config = dict(
    num_hidden_layers=10,
    experts_per_token=3,
    d_expert=128,
    d_shared_expert=128,
    hidden_act='swiglu',
    router_score='softmax',
    routed_scale=1.0,
    init_std_router=0.0349,
    lr_router=0.000803,
    learning_rate=0.0017,
    beta2=0.95,
    max_seq_len=384,
)
Below are experts of layer 7 (counted from 0) of a mixture-of-experts language model. Rows are named router (the router's row for the expert) and show model dimensions 0-255. Each number is 200 + 30 x the weight over its row's rms, rounded and kept within 0 to 999.
After each expert's rows: a language model's description of what the expert responds to; "mostly gets" lists some tokens that are sent to it at least half of the time. This comes from a sample of Wikipedia text that the model never trained on.

# expert 48
router,163,257,175,213,222,198,257,216,166,193,164,166,190,196,154,231,246,225,137,216,205,217,222,182,227,199,186,217,196,219,227,176,201,205,220,260,188,197,184,197,230,185,188,150,192,219,212,216,209,232,185,185,212,220,209,222,153,208,238,237,224,142,192,198,163,206,143,221,200,192,207,225,246,227,149,216,181,229,173,203,168,161,144,202,167,196,199,185,228,204,188,232,184,192,205,226,152,213,256,212,208,199,159,163,228,188,187,192,265,211,221,205,184,208,211,235,195,202,212,197,212,186,232,216,259,192,208,195,199,188,194,177,158,208,225,184,151,179,164,264,177,208,193,172,202,166,223,231,132,172,153,166,120,274,193,195,155,147,142,215,198,218,200,140,156,262,199,216,219,215,194,210,208,216,270,186,228,203,203,190,194,186,186,166,187,246,200,204,198,177,176,202,196,199,221,210,157,173,223,209,186,217,175,203,230,265,245,207,187,186,158,142,213,231,234,160,153,204,204,242,196,201,147,195,152,227,167,213,207,124,190,216,223,195,217,199,200,195,209,274,246,153,233,207,205,180,245,132,195,183,198,192,186,158,130,272
Description: The, a, an, and possessive 's right after prepositions like of, in, to in prose and titles, e.g. of the Union.
mostly gets: " the", "The", "'s", " The", " our", "en's"

# expert 36
router,107,194,186,219,201,191,167,221,200,240,165,113,188,189,206,142,235,226,179,218,255,182,230,169,210,224,170,174,239,160,210,223,198,222,224,242,253,217,176,206,231,155,195,174,167,186,190,183,184,241,196,191,201,213,211,204,175,214,198,232,197,147,216,185,165,231,114,166,222,174,199,180,250,234,191,213,200,218,205,218,178,174,185,243,192,165,173,206,196,265,232,177,146,266,203,204,176,192,245,198,167,176,148,212,242,203,188,155,154,207,211,221,222,153,166,219,180,209,226,207,197,159,220,246,250,208,212,190,234,200,142,169,182,202,168,163,172,196,178,195,176,204,246,219,230,161,198,222,180,158,190,138,155,214,206,162,152,139,230,200,240,212,249,206,139,253,203,259,162,213,209,215,244,221,254,257,195,205,250,212,178,224,198,172,196,224,217,225,184,155,178,233,227,195,231,220,173,145,188,186,167,234,166,182,201,256,226,235,212,183,191,152,192,208,219,222,215,219,200,210,240,185,168,220,200,177,202,188,177,174,179,230,198,203,156,194,207,207,235,242,259,208,203,162,190,220,207,178,215,224,185,231,153,191,152,180
Description: Determiners and possessive words inside prose noun phrases, such as the, his, their, its, this, same, and possessive 's.
mostly gets: " his", " this", " their", " its", " same", " these"

# expert 22
router,125,229,195,159,206,201,181,218,215,143,168,201,151,221,204,160,192,196,199,171,209,206,212,190,192,203,170,199,203,146,203,223,246,221,195,234,163,114,179,154,217,194,220,230,197,181,219,194,249,167,205,160,165,186,193,200,242,263,222,225,214,197,180,205,227,243,248,183,237,206,185,133,234,215,223,215,156,222,178,233,185,224,207,231,204,210,192,152,223,205,175,186,127,239,158,160,210,243,198,208,193,196,152,211,232,197,251,164,169,198,215,171,236,231,193,224,235,230,191,185,228,215,187,188,184,168,173,219,197,209,223,222,167,198,163,191,188,158,159,194,194,192,242,172,182,237,181,269,187,172,167,166,224,219,187,139,177,280,189,193,208,231,162,147,218,234,184,214,187,204,199,242,216,199,232,242,190,236,128,225,171,160,203,191,182,113,228,222,205,197,253,246,170,224,187,200,170,221,229,219,238,243,210,169,186,222,267,183,178,206,156,236,192,158,257,243,224,205,132,214,238,229,170,243,190,244,191,223,198,204,194,213,230,251,189,247,171,169,192,219,216,181,196,194,181,240,222,198,228,216,178,200,176,197,160,227
Description: Articles a/an and word pieces inside technical and chemical terms in science text: cy-toplasm, C-y-tochrome, benz-oyl, Cart-esian, scl-er-osis.
mostly gets: " Cy", " sur", " Im", " wind", "{", " gas"

# expert 62
router,236,167,210,166,152,230,192,155,180,175,180,196,228,193,210,232,161,153,212,187,185,213,249,150,213,195,225,212,242,204,191,195,218,266,154,244,169,173,284,177,228,238,194,183,169,235,154,209,191,201,236,180,221,187,200,182,223,174,237,186,237,223,127,247,197,218,186,231,170,191,216,215,198,232,176,147,229,172,240,263,202,250,205,178,199,227,232,156,227,156,215,167,211,172,182,200,212,161,176,202,156,194,204,163,284,196,231,190,232,187,180,203,217,225,157,194,214,223,207,229,210,204,265,239,203,197,200,188,231,181,189,236,203,187,230,183,209,218,179,179,212,205,207,211,176,177,219,178,218,210,232,200,169,139,213,218,187,198,186,226,208,293,162,237,164,204,203,214,246,224,167,217,140,134,148,201,240,213,177,234,238,188,216,199,190,189,215,181,171,185,253,182,141,194,185,188,215,170,206,230,251,209,254,187,252,225,221,166,189,246,239,158,209,170,227,196,216,192,240,217,220,131,160,249,190,173,195,236,202,204,148,171,193,239,248,170,201,164,180,215,199,196,255,160,205,188,159,217,240,172,232,185,243,194,187,179
Description: First pieces of split words after articles, often in building or technical descriptions, such as se-aplane, s-iding, cor-vette, anch-or.
mostly gets: " en", " s", " con", " mon", " se", " top"

# expert 3
router,195,128,175,199,175,175,195,189,273,225,159,187,194,222,169,194,183,214,181,263,258,204,189,200,173,252,159,216,191,179,198,212,206,171,160,175,260,222,231,270,207,159,206,241,214,215,147,206,225,250,199,156,213,231,187,165,223,215,218,207,166,233,220,180,211,188,110,201,227,184,166,164,247,184,245,164,199,225,213,174,217,165,155,209,205,227,146,218,156,198,174,166,216,184,208,196,195,192,171,201,180,181,209,205,170,209,163,157,194,208,225,197,215,223,231,201,213,236,205,215,199,209,164,235,156,244,183,219,194,227,127,232,229,195,229,200,182,215,231,137,198,195,208,189,189,161,220,227,213,199,236,166,189,186,201,186,263,236,266,183,166,204,219,200,201,176,216,198,137,142,226,211,208,172,219,199,223,189,207,160,200,216,265,166,221,202,130,223,216,168,181,220,208,213,248,185,130,179,198,187,168,201,162,185,174,192,220,236,223,174,198,225,194,256,232,179,169,202,216,164,204,180,188,212,201,211,226,194,177,282,234,209,136,231,108,205,201,223,185,200,191,190,170,191,166,161,205,152,154,223,180,191,191,222,148,153
Description: Commas and closing parentheses ending introductory phrases, plus sentence-initial pronouns and adverbs like He, It, However, Meanwhile, especially in biographies.
mostly gets: " He", "\")", " Additionally", " Meanwhile", ",\"", " It"

# expert 26
router,225,244,247,162,200,167,218,196,169,242,240,244,195,159,206,208,153,258,184,165,170,206,141,258,178,134,205,200,209,213,164,212,158,219,165,233,187,225,205,240,182,224,147,134,178,198,194,188,215,188,206,197,187,187,211,207,212,195,227,227,227,238,175,166,191,240,213,153,143,241,218,187,148,170,224,154,191,130,257,226,266,167,161,161,196,237,203,215,217,187,169,180,202,223,200,157,171,173,199,223,161,192,242,250,223,230,243,157,189,201,218,182,185,172,207,220,158,193,152,278,234,202,222,221,178,157,186,194,234,229,211,170,267,177,197,183,235,184,188,165,206,200,209,172,187,133,211,282,182,195,140,174,160,157,226,167,198,213,182,192,185,259,201,208,143,224,175,238,173,247,220,188,193,209,220,211,212,225,191,180,176,189,185,176,233,209,204,231,176,251,240,191,241,233,181,201,229,164,206,169,205,174,192,247,206,199,223,144,177,163,168,200,184,227,203,200,230,217,217,198,194,170,202,182,251,199,244,150,216,228,195,183,186,191,213,165,212,154,166,182,215,170,168,141,213,225,191,211,173,220,202,234,170,191,185,165
Description: Short pieces inside longer words, often prefixes or stems before -ation/-ated endings, such as disp-ir-ited, cons-ort-ium, requ-is-itioned.
mostly gets: " tra", "-pro", "-st", " Tra", "pro", " le"

# expert 31
router,219,164,243,240,253,101,220,168,171,149,150,227,239,211,260,227,200,234,238,158,195,186,188,168,209,252,233,205,173,239,241,190,206,211,231,192,203,174,246,207,179,215,213,302,197,224,160,193,168,222,165,219,184,225,217,194,198,233,186,221,246,191,231,213,222,164,179,212,188,139,199,235,206,193,182,219,224,245,193,230,186,159,204,182,208,155,242,258,170,171,185,193,186,167,212,231,216,222,209,201,195,158,236,135,154,201,176,173,210,221,222,269,187,237,225,214,190,215,219,184,146,210,195,164,180,202,201,219,175,168,197,167,184,201,211,183,220,204,186,185,185,168,168,194,177,215,165,179,227,223,231,205,299,134,171,208,201,198,185,141,153,226,188,183,182,216,214,175,213,205,217,216,207,226,181,180,190,155,171,150,214,171,165,168,201,221,236,180,164,186,177,237,169,233,229,219,218,221,231,197,182,199,233,253,227,150,225,169,247,191,218,193,191,233,186,191,180,196,217,169,262,217,205,187,189,255,202,210,218,191,210,147,198,199,233,246,243,147,224,176,220,256,252,207,175,199,239,204,184,204,221,216,196,160,179,265
Description: Team, league and cup names in sports tables and results, e.g. Cup, League, FC, CSKA, AFC, plus table dashes.
mostly gets: " Cup", " League", " Championship", " Championships", " FC", " Euro"

# expert 54
router,269,204,199,183,182,165,232,198,217,181,271,250,154,207,187,236,201,229,181,160,215,187,181,187,183,236,221,154,136,213,226,197,216,244,221,175,210,194,174,238,172,221,195,183,150,190,188,213,235,186,227,213,230,199,170,237,211,211,201,235,205,189,229,110,238,177,125,218,220,216,180,192,210,176,248,201,212,182,238,205,234,201,172,191,202,185,192,224,194,173,154,205,226,172,165,208,173,220,225,235,277,215,227,234,259,212,170,209,208,170,179,207,174,272,253,209,149,239,198,168,218,226,222,187,200,215,223,239,196,189,215,225,177,154,215,149,189,228,201,257,196,228,188,173,175,220,160,134,190,220,216,223,204,258,172,267,201,161,198,207,163,169,244,228,221,159,194,181,189,178,188,184,225,206,175,230,192,207,231,187,223,244,220,208,167,185,200,207,174,155,180,228,220,246,183,182,224,226,184,233,172,205,141,214,153,199,202,250,195,201,212,221,189,194,205,202,142,203,268,169,212,213,176,179,222,190,159,140,158,178,231,144,186,216,157,246,181,219,201,109,233,191,206,243,213,175,248,169,178,189,255,189,194,227,188,221
Description: Country codes, first names, and separators before person names in sports rosters and cast lists, e.g. ESP, AUS, William, Steve.
mostly gets: " William", " ESP", " ENG", " Steve", " Richard", " ARG"

# expert 38
router,232,175,172,203,201,184,214,201,220,170,218,216,203,211,170,279,210,175,212,236,227,216,245,247,209,261,197,135,263,200,236,219,197,248,215,193,200,203,209,156,196,176,215,176,160,199,160,238,141,235,197,210,245,134,212,196,162,206,249,200,233,182,231,207,200,162,172,203,188,220,175,201,230,197,151,204,201,208,129,222,202,180,223,207,169,150,183,195,211,196,260,235,205,166,199,191,206,184,187,174,221,177,255,196,246,171,252,207,238,240,255,213,165,181,163,185,219,171,233,231,243,183,227,173,202,255,204,255,231,174,188,215,203,216,210,185,234,186,176,213,266,173,153,182,223,170,159,145,224,189,195,190,183,162,211,210,168,200,262,186,181,238,229,219,209,211,142,242,213,223,177,250,151,202,274,172,210,186,206,201,137,217,181,197,237,211,179,209,179,188,267,226,170,211,251,194,181,192,233,207,213,180,193,202,242,201,136,184,226,201,234,231,204,199,183,182,201,194,188,236,154,160,250,181,182,154,169,169,196,155,213,183,190,191,169,176,199,203,170,215,171,172,225,254,265,162,179,162,185,250,206,148,187,207,224,229
Description: Colons after infobox field names, pipes, dashes starting list items, commas and semicolons in lists, and include/including.
mostly gets: " include", " includes", " including", " acc", ");", " ;"

# expert 6
router,229,204,158,198,226,194,228,159,177,254,284,201,176,191,132,187,224,171,161,239,248,214,239,202,161,182,197,220,181,206,151,212,209,215,166,159,244,224,167,203,164,223,207,165,193,158,197,171,223,213,166,215,138,225,161,196,191,215,204,193,238,213,182,154,201,189,202,199,186,261,155,223,193,210,132,230,216,196,213,188,198,248,175,149,198,237,229,202,189,229,231,209,194,262,240,237,220,238,181,232,216,195,175,209,204,207,202,182,157,161,213,193,201,172,218,245,194,244,207,230,232,224,203,187,229,186,204,184,132,246,217,262,243,187,230,181,194,188,190,231,236,213,163,212,187,221,238,221,193,264,215,239,229,204,212,217,203,172,211,223,208,223,188,207,192,188,184,236,212,195,227,233,191,185,156,240,216,170,198,145,213,235,230,243,214,160,186,206,174,231,222,181,211,227,186,244,163,240,177,203,167,274,248,215,208,165,191,216,225,240,179,243,188,220,219,165,163,164,200,187,187,210,175,165,190,231,161,183,158,133,255,214,245,203,207,202,192,264,204,275,185,165,191,235,156,260,130,205,191,198,160,191,235,204,203,254
Description: Commas and periods after author names before years in taxonomic authorities and citations, plus rare byte pieces, e.g. Schlegel, 1846.
mostly gets: " Animalia", " Arthropoda", "д", ".M", " Mess", "born"

# expert 56
router,240,199,190,227,172,254,185,237,237,208,249,166,191,196,194,238,215,167,255,258,233,236,196,221,147,201,204,213,245,214,194,200,206,183,169,217,202,263,187,194,189,203,174,221,204,193,169,225,214,178,250,183,227,207,178,225,199,257,222,203,187,203,236,194,150,215,182,230,233,172,212,196,164,213,260,206,214,162,184,153,166,163,200,229,199,227,197,173,210,232,155,219,174,147,209,217,189,182,159,176,186,221,176,234,198,190,262,178,187,172,246,243,173,147,212,193,225,207,151,200,154,167,256,226,246,181,152,190,209,243,165,162,203,154,184,159,220,175,200,148,223,206,156,160,181,171,173,231,232,214,186,180,156,225,157,171,214,185,248,176,169,164,233,165,222,198,236,199,217,208,270,210,183,233,243,209,223,200,200,246,184,134,251,179,203,187,192,231,224,168,225,209,194,198,189,217,191,185,175,187,210,105,201,217,184,208,230,237,192,240,219,219,193,171,231,177,225,224,209,227,175,199,296,225,240,156,226,240,193,207,189,200,238,169,201,165,206,227,158,242,182,204,178,163,187,169,128,183,221,251,196,212,226,181,213,136
Description: Auxiliary and linking verbs and conjunctions in narrative sentences, such as was, been, being, but, and, then, became.
mostly gets: " but", " been", " being", " then", " became", " was"